Weights of a small mixture-of-experts language model, trained from scratch on English Wikipedia: a softmax router, 382M tokens.
Below are experts of layer 4 (counted from 0) of a mixture-of-experts language model. Rows are named router (the router's row for the expert), gate (a neuron's input weights, with its number), up (a neuron's input weights, with its number) and show model dimensions 0-191. Each number is 128 + 24 x the weight over its row's rms, rounded and kept within 0 to 255. Numbers have three digits each.
Before each expert's rows: a language model's description of what the expert responds to; "gets" lists some tokens that make up at least twice as much of what it gets as of all text. This comes from a sample of Wikipedia text that the model never trained on. Tokens count by the router's weight.

# expert 4
Description: Final digits of years and numbers after 201, 199 in tables and dates, plus closing syllables of names like Mahamet, Mukesh, Townsend.
gets: "3", "6", "5", "4", "7", "2"
router:124128147121168120122112119126139144136126153148121144147137192084123136102089107146098097163112096133144151130140090134114122161097126121105155108173166092112115127145119114114149123147103114148136135128112145133100087131113103142087144168108126125149123163165123102123177133114123119158107139119088117154137075109119146116185132133109124151138142076147122136136097109128136128146123123096092122123130163151100133162154112155152141094143074083123123164094110139155128094124137140141138094115136118107118138207106182150122138114156075098161154135139162077155142095104134110116
gate2:132085147065123137135102134101103127130090100156161082100135114078086138109069166114145148124129149117184143146140125148104121130101115124156149131093146141144124104043105128148135146146153091100117154138128112161189114136129148106149144139114113167146132120085131089113130134119120125162127149110107141175125122120141134149089152092147115156149150112149123099146137129142165134144128142127208134109125080118147089163132132149108110134154149093148137127149130111149137126071121133131158116100113138130094123157137140126099156168143090123126105129128150151099115117127113148121
up2:093097138133174114151113107175145159120135134129149084167123156134129099117151142122133114175100133126124099103098111122113137134136131131107092123091142119150078118088084134129114123169137110131121115125096103125101174138105132121113095105145148106061108165143121118131105117104097142137148130103117154124115136151136140147121152123117113122099156112136170127129122082087168161143115081125102094111095127096093146123131126110100135137165140177108086140151148118119137097083137171092115172126088100142129143120133121197118159150156119094110099144161140096123115128142176109146
gate3:117103092116149135114121131124112149116106149150130083151109113096119115157127093137138117169150100106171151153102115111139106143096119093102131098125093126143114090116106160106084132103164124138114167141090134142144141135092135171139113136116089139141142078150173146162144134133126127133130150133053145161146102130136165172117114140141123122150100136110106146123135154129152115110156090088116142134139115127148166096155115138146131117180157122105155155121119121143109109129118096141169075116105076112140105120165137128162136115095148183159167129091124062095098134137136121108
up3:156115133148110133096116121158109085130140132144121168158116117159157173129151124111106107123088157125108110137155105117106083134107112139158158119138181102149132139134161110121130116114135106115108122122123096117105099102115133125159088125133180139129133123103123152148137148132138140140089125148204126092153171060129124132141139074156157128148134146102144157135102102089140122115134155139158104116111121180098112108097160140134147174122121189111091058121115140129146150169108145136116123142085151162127171080124117118111106116135154152151094113119132142152136139109126153116
gate4:105066099106168136090137137134137155164133156160133132169120120134095123127120109079115149122136102126143129136117111108171122123082113096107084117124076126154122111139135099105108105126131146129169155117144147082095087088136099126093124094174140103136134099187147124133129106132101144150127134111124090137159135126143174141129124123110122153101096147085138098167177133139134121137125109137126161089138127171148084082154113116156153150116163128090132093129145111116099157068148142135121145154071160130148090129152140126107151140149119109142136093130146102146109127143120108126
up4:118112154108142113134137132131074137140057153102123103119139137091133144114130143100135167146121121147077097090174089078141136130115109145113115131146156107107081135138123131098152143115160089133120118095185146127122149109122104143166151183100111135114124125132152084137145109147128150110148144128147116122117086140102111142080138184123135108113082087137155155109131162143130097121094130158127111120134195115157176168108130151165113131130114096184127148161105132125119123130132160136127153124135135097111113142116140156109100118145122121135087172127124158102124156145116093098
gate5:144085139103126146161115126102151150152147182154093096117148151093098146092100153161090121125136112176118137152145122105123132119129107141145142116144134114141097092138106144128107072123121119090151112092150167106147106104088108138131081169141140154123100187125129075146114157129144119131111114134162118107115102141137118115109160147130125151182110122145138105083165106137115139107097139141111130130136117102114139156106137128146105142144124114168097114136148119086131118135104137125144173169183099136142106139130077153100149149087133158127191145121141111145150124165103079108
up5:077099108087115117126119175139112090138125104116119116139139128122150112165144136103106166151154113139088131163140104142167130149132124138091131103135121153130140114129123147131157190151092115142113156113100151181144139098151133087121063080147118120046148163138103138138181120103138166103132153102063125143121140180101077144117131146151129153114147138081100140144113083121098150127140153148107154149140125113105130122132139130104139111140150117119091093082144115132132115127105139132118109150109123131140150119117128082143170120123118132145121144126131117161116179131155144144
gate6:148100126091138099146139163137091130105119148106135166113118109121150136132123096136138065092119106117100145128129122115137114144135103107073106138152177143094141137159109149104168179114084111136153138133109142110136097127138135125105183105155130141063136158127130089111135148130115164167146142115122093127136093094151142126147125108108148147141109144149128099133116157084128128143151098123140151141172141128120165133113049101103114121125096148103107147112147132148110136138113141100129154114104128113131115131117194109087136114182144121121095093160162093156087163125138132161
up6:135111111129128069130149159135099097116142136109157119101113081115121143186110116112130077110140119124088185131114133107132109119166125109129126118147135124110114125159116149148188201138134173146134124133138180131118118176136142092123179079144152130101090123169111110139121160125094124132140147125110106171125149110180146130173140123129114127124071136109123119091133123130115136137154135131142155132135159087138135132102112134132097109122126150135130134101156118135106150120126105116127182101133127128123111155138180128086142152131098099123105115132136119120049150131096132180
gate7:083120121107148159113073194121087166126127091180162138129106125098132147120128138111084136115141111139161126135122119113121124142137156119085123137162124130122146112115080122106149112114105098119160102137106155148116147112094167099104149155083122216143132115100164130125116148137120129112071143128125116138140146121185123168116101124143167141124143116101139138137134140131143107119123099114139122125164167102139100133144159124159114110158167087092164121135142113148123131062151119120166149107157119123118116141103124080113122163085107142154144122132138100133140117164110096147
up7:118142157114149092169158091177097152100177108148144121114095105150099130151123113114120164132129137100138156098100139127112125167145140125097135134120086105123172140167129126124111144073152088164149057151103122093130134108101114133120144109145148121107125122130116132148128139123111126165116132129136136087128094105132121129121133094113154095100137156134161103154167118094096155118168137128141111142125109151117156116130096117138142138127157193128088096131142081112112135137112129131106123163126102122198119161144145115110146134104191120150109174136159117135158159184126134127
gate8:152105122110154135104117129122148108135183119155111138121132143143163150122113106169107115146109087150127148144124148129096148128149150112149139139146088104097144103140125112115159185129140131147120091111059136181167075140098165102131113133110168125115119133148113089138152110113148123145157185133090108090168124115162128135159115108081127123104132096140168138137129127138149108121139130138129133147143128132129165160139097130081159134177085088180166149131096110160137106128118110168111110099131119111107113099109105111118116104116115066130080140150144116101117116088122131114
up8:156142155129133129137165123129162115090132140114143117122111123120121098157120128151130135140145132160156109140134147158100132141140113112166158124111151154144121110070139142123119125120146117125104142128113134115163132105057169146139090111080130118122151139146161153157060139150124108111115090151130122118104097121123122159109125145126119168113134120113120108151107140146138160120063062103112129112142088101091130129161154107133148105144165133061146105114081139109124149121116077106131124141129128132095096128125138149133145175064113163103105099111097193089111153117119112148
gate9:124094169132184133162121136146154074125143122146088133148148128104131122130112093129148120121140095097133121149086171154109130133149135130106112088153162147116133116116131130126143086113105130106113120105115132135127125122145114125139117124113111115114112072110171138178125146178165091169103124142110132121098102113126140125166068139121169118167167117118127178111126135138142141179144102131133114120086149150134092150117101097149112159123100134105140086144181099139121127133148105171130117104139138116108121128063162171127138152140130164106124163128163058095120130149126114107
up9:118153156103095145088123125107081160083132131085156149132142076132119161102135154122090143130103163141146149115132104126160136122104114123123122133097128152121170154127102104105119142117120121164110140110121122099127137096126129139114091164145130134119135120118128081091099083099053160123170131123129151130151187123112089108103180086140108150138101172130130098110116142102145114133141188099105145149132130100139127114123133164122130113128134135149170158177089135142162140137130161100124131116104097143146117122140106081149118104098180128118118099123110150161160107125147159155
gate10:103128164104176156179096102154163110140171109122121155162165141139142124135087143120092129122127098140165188141119163144125169130134118141137111121085104145135126119130127132106134142128099115151138094116118134133070112118163117148125096139071156181154119134110109091115131164118117100096087152134136125143141102143140127106151150136114169124131096144119147141144140140116131136134168122179105131155088155115118137144116119126113136137149095093133114096107147126157108071142100168112142089136126089094116152112109123156147111158147132110114122117134114164097116177096113136053
up10:166116174137122103123110113159076140084090196124139137140121116110133164125157113155116122170100128114133132108109145121130122103138121136157079083102125124136177079133108081106143127095121112088096138139119104142134133125119122134129144127155098123078146174115132153108186115111102159133133123114132099130134131151128170130112122096121155102086163109093115140163149117130146148094113184120122109124170099174134157139102145132110120105118113159133072117145141138081118108130107104143120112112160142116135109121095143123152145098148149088171152134124104155122164110086129133168
gate11:105108104113162122114150075109144126131085130148102183153146156126150127119113121117126181145105102119155147111147172161106144100087123146117172103108111133097101118186126161146140143127133120128162117170110089088115164125108127134126126123118115121116143132116097167112126143087094124116126152085081111124152126134098090133106155108104104132119130153094139098157127093145111144095157131135168129144156125078138128165161103136126124126093102157094140166142127122126125126125121094152117109081099148148091102163105136150082137176131107142143091126123143094117140137168075122107
up11:108118102111123119124152098148120119117115122136094195096146159066162131094125121172133137124098118153133110105171160177101098105104119156153148121109127148112104104156095120146112144128137138108118120185091138084099169160123130105130125121145150061126139115140117115143117171085105129113137126102120133132161107102125129140097119131146104130134138115203132173127133137108120162146134087148146097184092118114099123105140131116156130137101116110135097178158086127103143114137172100115105085108121104113136136156130107142111117132128124144131098134150156064118144133114114124122
gate12:128083169127146126132109096095122120112122125104102161138135159091144125136154128162115150152090158113144113141093111105144149117089125133152120121141135138139140110175130122118078126134120123096144124088120132178081157144084139143144134123159109084138123102142123120147136149141127161141135109181117121102067118098112164130143122119098133126141148130104115190126088136177109129114125127126089137134124129132146138154197117101105139149118091098148117103117141120141129141135139136161129100152158151099096132123173170133128134105115115154121094107176141167181115187068117150110
up12:112102148107163106104185101085180155112137169118117161128105156120164149101127111163113150139116119085100128118111154119118116147092138122132139105108113151134137137179148128150111156108106119139116117152107174149132110140131157146129146142168148096154113144147105127112128151143113105130094110190119144114078090153146141145148135145070124111166150139135103129118128084121127127131114132118153173152147172104132122161134141140107106140100126142136147113154134148185114114135131141165116103134062148152132102116131175116106163104111126126192106089131121143137118171082161130132
gate13:147123124070146099109121116133162112140083073131087108125128156136129131157148111114138131127107131143141099146081130111105116116126098089138173111135140125094143178117143146094164153152115131138096118135137127139161099111125167129143116122125108105129160126165118128113154177167144128128145116140114125124115202133145114141110142165104131150112158160113098128139143124185139157148141116103113087121129131156130142164138124121104161085133156135162112096118100132144119132167121157154149149137150195108123135195096117092117127112110126119156194103129089125085144088136130109150
up13:122130126145115122167121135147104133105190145121188166137124121134127122101159138123126101124166122130112150145137123086145139122119138149085121124117096114120122123153099127163104102126106130152138137153146150135164131114073153147145150131095113147117105113101137134115156106104093112147106103088136125155140101145061140070135137106161159114163126143116132104142126118071113103090109134131139154071140161128150118085099123143126129144142095165075133157099127155116141128127132072128153171108125116103140129082131146161134121110176073125127083173132141104134124134123169167142
gate14:121064144116123133092117134151151104107123127108111104147116142077104163126119137090143147115143154108147144168121097096131139133106103061141085091107129095095150118143135127101105133159153153118130114069110174120110133091095098106113137140100152158174124151137102136083140140186106104155110138131146098148128098146155174157155120162122120106155142112149147149126126106127142114107172157128165122106112122130115101086152118140146121113119093158091128131119143081131148188098158141092145154139123115105140080141141126158120162134113105172141133130130121122130088115113144119141
up14:130125160125167091110120073113135171099145108128155146136146140110112174126131103116151129152122155118122102133084123128094132181095105134134184137204134133105132144150142135143157113178138107161094111164163122127172134113152139115158142119119090092157130127132121154121172169131075145129122119150130106179139119117158141176098094122114134124129140096157143141152107144155156163163114105142092096147122126111134121082124117139123145129118132109113117160108112150118179160112141125125130095147157157112152127149125116083103081160129135116109117139147087135114133099164098140152
gate15:118086124073113137178147137126086115132117083119112105090074148093096138149136126121116151166098133161108131091126119094123170156142126144098145129157103134129127113106121139109187106163154123151142101146149124118133098101134125120117131107152097121127157137110137167122141103125144137120150127132113100137119131154127129105105148099130092087140140111139116142129123094085191149114099087094166160171124151165144119122153130153132126068132159136121104118138144141120120153083098139089121146131135132119092164145124147058099143099144127164137143108105117118105198140144157139130
up15:158133168138122131142160139169126159113154125118143102168096133135153156099121112138118151170152184160129173124126103137074150158116154107166167094138113129073138128133074140168140128112113077092085133137120150153139159118155104173112132094100144150132151145126103145152102115134123101152122127160165129107107098109126162099122138106099121132168137105147115104112120124116155126077132116141139145134117177157133132132154137121131149106150142158094106117151133106123082126143125112100104078105110146165120175160146103131072126127087142145138122155150141117099114146138170127133
gate16:120142165089156130116094097123106173111103109123125123096106124078123145145121128121151132153157097086125084147117107110109148152151113103118169120121121138110147121128163170152204152133104100110146141122123152126096104104208106079085114170105124143165123116152147134115174101108165113099125119125118140121146129119105167123139106134076122117123136167151103135090157132130136128143120094119108084152137118110131165134117117128114126127147093123119171151099103150135123093101136140164132128104096100133128110098124145154169107146167103154162125124120115140117096180122120126087
up16:176082124100120112125133091127150168103138126103130162125156130140122150079086123112146146134137177158128109157140123096142111173132109123166122124099111131143125130110121100083147091154114113133110116128100127149129120126141175077132117117173117133127108120107083105163133141116139164110131069143121154107108114130124111123114130127107147119129140181108127105113154137131145094155140112152140163144155089115160159119109113099137168120142097137168179106147083152104187145150114144105113086092129106119143102062113088090142133121117113115152174135158122099132100111134118156148
gate17:129182151116150136134142109153132095143136081167137122114112100141099090163116108132152109140135123182118115084145140140149156122116157108143078174152144157163113112129137153074117108137087155127139152093128115155123122129083145134119142161166114158140134159121144161125180147156138127138095119138158145139130137137131123120177106097104107135113142151093116097152144100143097121114126151141142169140160114115115105091080100107120111111173130146108131121114131129117129133117110141051131132134152147118156121063125109128125139119084118108077140071122131105100121090137137169112
up17:113148163145130076121108105153136146143110117137126167121061143139122126125132127168116093141135155081120152182114144127091133143159169121144121179147139122141137120124140151088144109111103110094137129160121162120074119124117158136141144133146112135187119097133125104101150141093106109133149151110108133137171196110166150139135140152108140095107155111121136111123133137149118156106077127155097115144132124094132105103146147144154171179142157113138156145139171138123092108103110092099124105175086118137105134131159127119117152163166083125187149153122149121127126136107118131113
gate18:103112125137165138112155107131122141117147115144100117104111130134105078133145083123159077110151080137121090108108140156163163144091120127116147142143108144112066142168106135175130131103109160126152092150149114144148131111121143137162176081150116063133160159139113109139129095135136151153110098121137139164135124096140104130151119115142100107156104088122126139118132147123141139128142082123151151079133156157163118129138161129149137093131140093138099131146120122112114097174133098107141179098110151157097164149119131149135131129138134185106130144072184108133137109127142117170
up18:113102161127143145134142165084117136135117134123180165137178130084101129152088168107117088125126114155186206092116157139133142119133122135128139137109151165157127088113144111110144175129116163105111113179147131108129136145089154127155113139072130157089146138161135140092147101127091097097142136132187091134132138121093171138137124141120164135118090110114133100162111107151151094111147122146095097142094156116142157140128144104146147123108106176130117143109104136105140150156143106131120119126124111101123144135154127089139121150093137138149168141139137129140090145105082131134
gate19:090065167133128148142181113150180111142117073124098100092091135106134132098161074145121120198151160115138147119133097140108115136101148087129092097119119146125148085150095138102115136110105111153127149118109118140133146095134114165099111116142140158120149151168065106122124126089140109127109100100175089128144117125153128091127113123118152124151136158137111139103122135118161097127109114085125147132098120124109143145128121110079150140146109070095182140122116107128126155112127139143166095100094114126123153151129114130121140102130141095130097117138148100116143126111099123171
up19:106090173165118153122151134136160129154126086144143110097119150127162133115163084106134121179143142111121135132132140145131105122094151108142129123142144144147135076150093151077088122129101101178145147127121103123129161085126099148114101132148133159089161181155075140158121113105160097152108127122183092117144090166158130102137119144121156131150156152112110153111153134136131119151130167124141138144095133122136117162141129126093162106167122056116157164120133114120170152088152103132145095110123144106116135121127128102146154126107145073089110115123139107110135164115131138153
gate20:079147149114101157123137123125110118083141140130121131143143127072097138072086081125111118157103104126170150072121115120144158141109082132091130153107129098126153118110106144100125112125117114143159133137108173140151099108141130129137123124092121105151146154152108095136161103085161133134132122087066151114113145133121138152136160155128123131139159121200161122116126102161138121129106107124158155165159115120123133100143109128114141169105123105114100140116148142118155058098156087134111111153136124148149112129107177131125111149108134155146179154098150116134097137095167124118
up20:141141136122173121129151117146139168133093133123134135161154127144133114100108128102107167124133097139142134138150160119140126097106155147145161118129130142145105108134167142164098137147178119095145155092101078097137133131154072105130134116122129138118126158118086103152141127143062161114119127141082087143171127119103153130140151122137143123142057118139121122120147159140097175116097103127135168160106125122172086132087170157132120137138186144118117165115130116117107094111097142121068128120126137105102138141167144130078133118123136095091112073139138130098139094141144104147
gate21:083113129115137124164166112155158123126128148146122095119128155138115138132128094126085153150114126144150159131141128151151166100100158098144116135140141111119138117123195130156119130099119129129174134098124137152096109143106085130116155165150172124145111117154111151127133083132129110120132107125091122122124132080138101108137116115105139103115093130073150140147147122121117099109107155123057114092149146133155143114106129133090150080112119149110163145104128092098101144107137146168088161114099135100117172148149189158122108128100101092083089161079121113110177132109114150125
up21:105126116145128138167116145092129159141118108130128118090111144078097090139115181111126149137125142140158107148115112113123136103092155146119118144120136160117119137119113137170121071127141113109142110129080176101138138133113137109127173111166159133132105153163170097106126104138181122129121142150113135125153164116117140129139114127112167127117107094146143140157133124142128092124088126141062128108118095181132138176093091174147175146201145138101145149147109138089144117147134123116128103154110125100168148133124136113159145157128137095128059123115143131116087089120121143161
gate22:132090116134065119127129133163135162127118135106133156135109169102084136104110113130120119103107151119152147117112129114168120098138114133106130210120158078124111173096131110132127105110111112152140109143133118091099112144111123124115118185121131119159100107148138121139118119098131115128096167131153096149148094096131130129139171128125082149115134168169086107115122107108109103115101106110116101125110131148109137149170117126100134146137115169122124157088136146165113130102116146148087138086115132099210153156147115117127139116110192146122162106100122173108110121087110143110
up22:148129126135124125125171121111118158125110106166177109122117142100126094153151139125127137110089159141113132138126113148147115086093113186143135091139139172138141185159130140110115138111096165206094123157134151130117131096100113149131138141111137108156139111149179100114144130111095118134139152148106116133081071130093133161140082111056151138099134118091091126168150164139130149163136140161141118114151138074084158120104143111102122092138120140127157174124098129135122145146132120115142114150136125103158132153146126132101089118148123135115115123133117119167153152084126096144
gate23:119149110160114149172167125143154160096111156131173116136122157097117138098109091132135120167084139083129109103118107137174108115128103116114130144211157136132070106101171140140132138138140128102178108109106122126126155183105116140095140103151172154092146105140117104129124150116110122169102168136168171105099152116130158112110124124158148144110143132132148133114161147142179129121159104151135127143154117161147133078121137081145099118103181119110079120125114136117117107097102123148120112108119129134107128125118155154124103109164123120128135127129096140112135107113084168105
up23:157110114123139120177129119139123133136095128154090090146153091135089110146136093104125153118109093130130112122085089095113099134144144136110126098121135063063169135108113095134168126117087155129145102121134095144120175174082121148150111130112120094138146095147134193087149146132134139108100157154124081116098133190134122109109137144137126134123106182160166121122161122136109129072110131112143113166101145095142137128154134100114134134109157129129145097127131099148077110113136121156111175119142115104124144104096127110150154117111125121142134143153089106135105112140143099127
gate24:097121130145139134122162111144118131136145130116086067127106169117109138085073115131107146131081155116149096121043077111123133119098105133079142116140179093178105111115111109137093091128104118109127130119105119146140119125137095144083147146129150129115155169179103106154162121111109153151129145109125142109138114125128119168123096146117129159155134106092151153133088118105148123145120111151151097102144118145131139137140140167095158114103110136114154159117099123168143127132144147148109104135137052109192108141100150131113140111147098109148138169144150146141117137118122119120
up24:135113166123084099158107124092132160116086115136151171149123116101181101125143172124138111135140086131088144113199131115096128120150166109162149118079102125094145144146095136080169161106136156173129117135152165100122128127153135149145107112139068132127107103126136142115116151108119130113150105153106139158118159118120127115165116128136146113119117106168145129110131141121123120120149149101103149178145161126110152114102120093131115168182123119133085113093175118132165113128153122105143121148122185172087136116148119120104103153135128125101109120109111082146136120124125168103
gate25:123099110098112135141125125141155127120104114150145104133087110146193115130133119078158133137087126116152129125154088081099122122115151155129134152097102123161125127131158111127119106141128111160110159117157136179143112140156097122124118130107122107083113124131109123162129111079123114120093120172121108183129120127154117129151115121117132133084131107138127151107122094145139071141130086098124171134141150153131150172118103160128132133134140115104069116123175055065094114153148105100106122091143139142120170155208112147098145133121140115122121144110097117127157114141139121127
up25:132123171147203106165096153082117175149130092156134098060109082104125138119152116136180124167104147134155119077140110158099141114137120144136069137074152141167116136121100142117114161103135116145130129123150120152173161110143124087132181104119176084161108112118125115147094130177106144128141124133130165156121109118178144158105133158147130135158136091148126150110119166131154122152118113112126113108135114106131121115099155156115161115151161152123111137127154126136124125121130117131151145115118115141126129084157128136112090093133162112144132079120140120156138134136114125105
gate26:148153103137109099161112136161111090128129145167116096116170137107141110123113127148124110148080138062097131115113088107138124154164145130084115116109133079093137101145112155159115125152144128135119148134120123146134113085138140129137190114094130135117113104193161162138150134127128123118099109123156103129126133122150163134097157137136126139139132134157114134132152135138096139107181111157168128136140117140096087159153096075137179130154105135111098152119136093076074172125142138127207108109136160106126135126111100105141139088153169135123122133112132126106131139116121103161
up26:139180135116147099123122092136152114160137105140086117114129137122103133122142092152125137144126145139117122138156131158127131126107113108129144173130106157165100071124150158149085175099127132108100120133115133136143127121130134105058151111150124092166095113125143119112109133128088130120136166162159106119110108128155141131106104151149079151157138117126118163136163144171126154122137099124138117160140135107146081175153127109104155152141134078155146130109129144146137102097142141109138109116144147169114155117097176148130078137140097119164099085137146129164192132092083161173
gate27:121072129127136129129147156123100091097133152155154155114157125134116113152106126179091136174140102141119145099151117137110186118128181079140113101152142153117134119122106062153133094094135104116148189086166124148142137129096140129120150143133158125135156142193155107112166105147140152136141141118123090080096138088110146155178088163141150154137093141093132110126172115125139138119125136152082104114124150149113148121165125144093149160162120117120130151106109118125151107140076104097135138130124129143127128133156121123174151127115118093091129118129116136137104123094122138106
up27:101072157090138130111163115118117098169088098126093083133098084150102167125122143115082104176164151090150130097121118136183125126106163158142105090127109143149132092146147119154131090129133122108115161116145133136129122157114130153127112141147131175149148135145148099120132105128099141155110178149101120100112150137136124082140094108134162176145153071134104126089138135095173116139133121119118150079158113135118124096139153131138159159101115106152111153146101142177134129165116118133135129106119114096109108130119109093131107091117104169110142148131105124167123136099154158122
gate28:128091103124156103151101143145131124095134136157099146164167174134124109191174076111140115163090125151167126138092107108101130129131134124134083115166153124147110152142133130094137146116121149132143156091123090079158162179084155126119114138119141109097127087148135094121144151096151101166109153127104149141124120107084112130123124132114126123087147139118109143116152145160135119121122090108103090137131150125111149144110115136131143123111100137130095150089140122079127090086109158165143124187147119132159162116170123155115151122124116098163170151118074122145133159115128114110
up28:153141186130091135109157124144138143129097146118129142133098110087113134092133122143157130132151116134099134144145156127165104139123132129137151140126109118096164129147136113124108076132173090076093110129146152198130102143122113131130097145136125107119149160112128145139093152178156161118150086130066138102114136125126114122080139170085115120150136144136133092131104115121144163166138144151154153155113107115121128073149114136150117141153166154091115128113089103131140133170143061114113127128139154128115100124105144138173128149148085142101106122144158090075149093136112108117
gate29:090110145135117149134132108120103135142143165164095076135128137139151131164145122100143156134127144166123102095150098152083158146174124106136136067151142132123138191118119135126165135169092154111174098109138122124167129110088147172156153126139107137097157128154126130113147099121137121113122111122095101140128103120153144142110135126095114164108157127148098109151097094140156118116124138147141111093077124155174138101129102128100170126165144127114108115126108123159161125109173191135113078077102134149137127166120157103142109115130133171129102121120143114156165089138136114137
up29:090129141129138141108127119129097107135128129144124099107142120131098119142133147123139150133115136158149156140072149156131136142126114178143142109180156101113190169135111123126152153148066133137163151107124174129148113121137170137151170117149157178089193125112144122150111074145152128104119134078096157127139145131169097149126116119123121149124139130116127126166145140150124161127132151087122119120104124151142156106112116113121131080157161122132108137134153118185167165095141189136133141095112124137110105158139145110140148111091160144132095103130129072140094105157163113129
gate30:097095127101137109140150117163140131149146164156144113174151146141133137113137130089106144118122109139144142144143109114112105142129127095156097145135128133091143110167178138188112089127119120120153114166099151153118138073150115135141173149110152198186136161125092168076107135137104101110093144100120151099075148127126149157150133149124136123110118127120121088140167107131132130153150092173110127103118142110147138175163098136162144144117111113114134124133147122120143174146117160175129169102107113137130138142130146124176140139140115084142169154096113100092134156146138121120
up30:101122130145123131121135139101116171124116124143138147137149136136108154141127114162132118102146138130162158159126121155167137114084118157150126105143126096119135130127094070105112136081134165161110110085189062110162115127143085097087143110155127137133138104124153131128155129149126133095092131133170159104127100139130103121150119107117096132114157137115101119120172142163084120122128160185108114139142151111134117099119102131150183177131164145116141127165104103103151115171140115084110138130119116115176131135124155166159109133111145102097145160194135111110157158152101144112
gate31:123151171143105119131144102128126137141125126115131166152155162123088080142097131154117149144103108130175149127117128157116143067117112109079151107155145129147114107138123137113107112137095146143103116129121124108126088117134091131106133093107111120118123117148108133127128110144121139132161154157135185129156109123132123130131126156164096119140173124101123116143109118157181165135153098105139161133128147115140140141096083104153123109116134112193114100118119172154149158141094159158148080104144095077157119122130161141103124163090076141117133102173184126119155145162075092140
up31:137108072106140146105148160135109152116123100129084107119127112132144158119141131122142136136171137170101129114167143130136132177147123143178146139132135135125114144103123150143117119130120116092137149121149115142135155126146123130135125147164117123144117132147130088140131128115105118151121107097144118089089166117069136100170124099138147132079086077151145143138173134074113105152142147134134070125161111155140132136126152158119073138157109141065094152137101077099142164110157119086109155134109125159111094158125090123131098080144168120137130147111108142113084130125178153106
gate32:112136107145121139142161143109121136142128106125104127146088146095161162134131110081129130141132151066105117087137120115131125106082138130094112161134164163148146128160151112057109090127114101112124107103172132088088101085136141097104147149095172109139114195163106115166167153104135160126109178148100153103114085133152120139122129106114117140149143092136116113125123109168111114126140137113161155130124134139086098137183124130130156151170115117147109142086092135118162136112121135103137155141135125122135112127203144180137122131160142135112153139111127117128126111114114121146
up32:174113132108116137129086171092150165116118089176165116172113112127095118174128127162149148129107120108139114120160139118133139139113102141110115162101131162151132163144116109178089172119113158136161144143089118123119137141110163116089132122127151123139157135133115129159082096210116127116154174185118141140110169127134109127118117124087116153151160122115112110133141094115106134085156118119128151120109141126139140134119143150132143155143126147120147143164136148102144162143117151108149167188138103106100087115138165086097105099138124127117120112164100078158098132134134129150
gate33:108150137122128109139120081142112158142143116115104135142088129135135140132156133144127087150107113130143147159088141106136122135118152147107172082135100132118092103182120106110124115158154123127133143093141126142155118160089119111176141148131144120115112147154122122104149053109125116159139127138103127097163119103156131110138126098113147103158126131091129136133155089145115108168159127091104072115145160129134170141135131087139095146180150106150079114131122127120128086122112127143169184158164073083171120160111158100108120150142121151124127131122189150097137103137143129153
up33:119117136124105177095146220141118162128147123106129158120150181180064137120131108113145112122121081122186158156104110113137104093120128132139137148138157148150114123116153098128090127105106095107122141141109171094119146105134117110151133146115106148099119125110093104122167118131136084098098160143178135111144141126092127122138112099142132138134115139127162162116129152131133120097133107108087109153120155144145089132091126092154183112140118110128158153112121114183165121126149145111104152124100168108139144109122094143135101094139153100122124086146112102132103127104162126108
gate34:116127200112167134153171139171127141111108089131103129171183124078127111116116111154134129151132113095159123136113096092113136113143162141143121083128105116077136169134082114114155142115141145116103118138138146133155153109143123138102133143113156146110121144149149141168140096120138120138135141110124173144152108079094129132098129144152173104095109107143161113111128127101127137071082121135115136104146086137099137130095150115142159114101130113118116113127134108130161135140159157101135129163140137135148079182103074101119088143140094071136128148145104101168144120125150156127
up34:137147117134165135112144137117144130138148077126137111189161139120135128122139151148134141172152143148123131146157099107129191124156130146121162120145121115108149125140103141081130141104134159113125150147174126094097107118202124114114101138120114157164085121136133130156179098117114144140138115131085136109125095094143155122135083153105134105149106122155139102120133142127069093110129096138144101117127134107137142116077167115113113117113145139132158119137111083121127134141141103110166151136149094064142102179074103134104125149108090079138117131166123114137181111086121136131
gate35:098123151134096104150136130142109125150113111083164115135146126098094114128107103142163154091103104096161149162090095112100177138150121099105072134125128098158155140160121120135119147133118169141114121138107161101135127141130127139115106165131109131120096119184136107136143140130126135104148163075141168126097107105109070143193081176097094146130122129180128080103118123104125097090157131122136123153137146145136123123163129115119111152131109117115152112158111109117158114143130123137171134118179119112179119099145138105158152128190142149115153131139166155144139140135110147116
up35:153158107109135136105129146104156140101147138165119116152101141200076156192126152161138117151161188134125139096142168135166112116111124177130151134121145093108124137119124158102143141113125114119164104112139069120138127117148136121148150132113170124101153131127111174121088081108121114132124153130113098122170146124177142120099152122132151103117160145052144163135152113104123146150133115162114118128125168099125157140095122143121138106124123176126083099099154154136132123113160170132099142148100152173068138136127109131118116115121138118148148125127137149138104110145160122122
gate36:172148171107125131128119141111111175140148094104121097125148126159123178091084076166105107121110115092129142107103115154109122172074105170128073110131140174102140119153105118123162133108102129169151123088105164147144116119132107133137164142130131110111148141150155080134075155113112166125145103126127130126141048133124135138169117148137134136126145112142127098161134139118133141103122111104132137087099111180135175137161101134165122129136125096143144144119078142134146112119103180135134150132109107155121107105116160152130120108120117140126123125119109094079132107165115102127
up36:177117143131142124108143137111151179131155080137133147132140177119136150089115112143129111144167129073117144096082115153116121145071183165091135111122156178105153147178131120151156122129129143146143111092108183135154161127132156104100161127115159121103152130165150093140102121143158124141153119100124150131170099107130134125155094122105128118142144112149162104150135130151122117096121099111091141130123115166143138127146099147118142089166143130112168148152074124120092124123072100123148127083152120114151133129098135128103119150114089089157113128100133126102124119126081147129
gate37:097102105157108126140144147120099125104128131151118134128157117141138123117130111094130162106131114121066120134143125120114146144110136104156170149157145156139105155110107129077144100177098119127109149152109120114084094150124140148121087107133133114113173165110102111118121139115161113136121119170125161172129137119121125115109171111156161177106160130126142135123152120149186106106143109127121120136138089131123093123100171151129141165100149127131148163131146126158123099144146070119107138126120138130132114145141155039147188093083087173180163104140139152143150115120140119120
up37:202179115123140140108130129131131101144094128117118124098116136113112173138101097138118129139165137104135131138127151129111135166128117130132084132148143114120137092161157112173129124096107143168155159115128103088119181113108141072132150133079173105108123136135126129104135114132108103123128121100087166107137131142111139125127157146089084075169136090172161131135127178116073130132125114131180078136080106139161148124135110124142088110142154133098152091129142101122153115101136116155123096161126143141102166112132107150145104115140156131139093107111105121073111128103122123132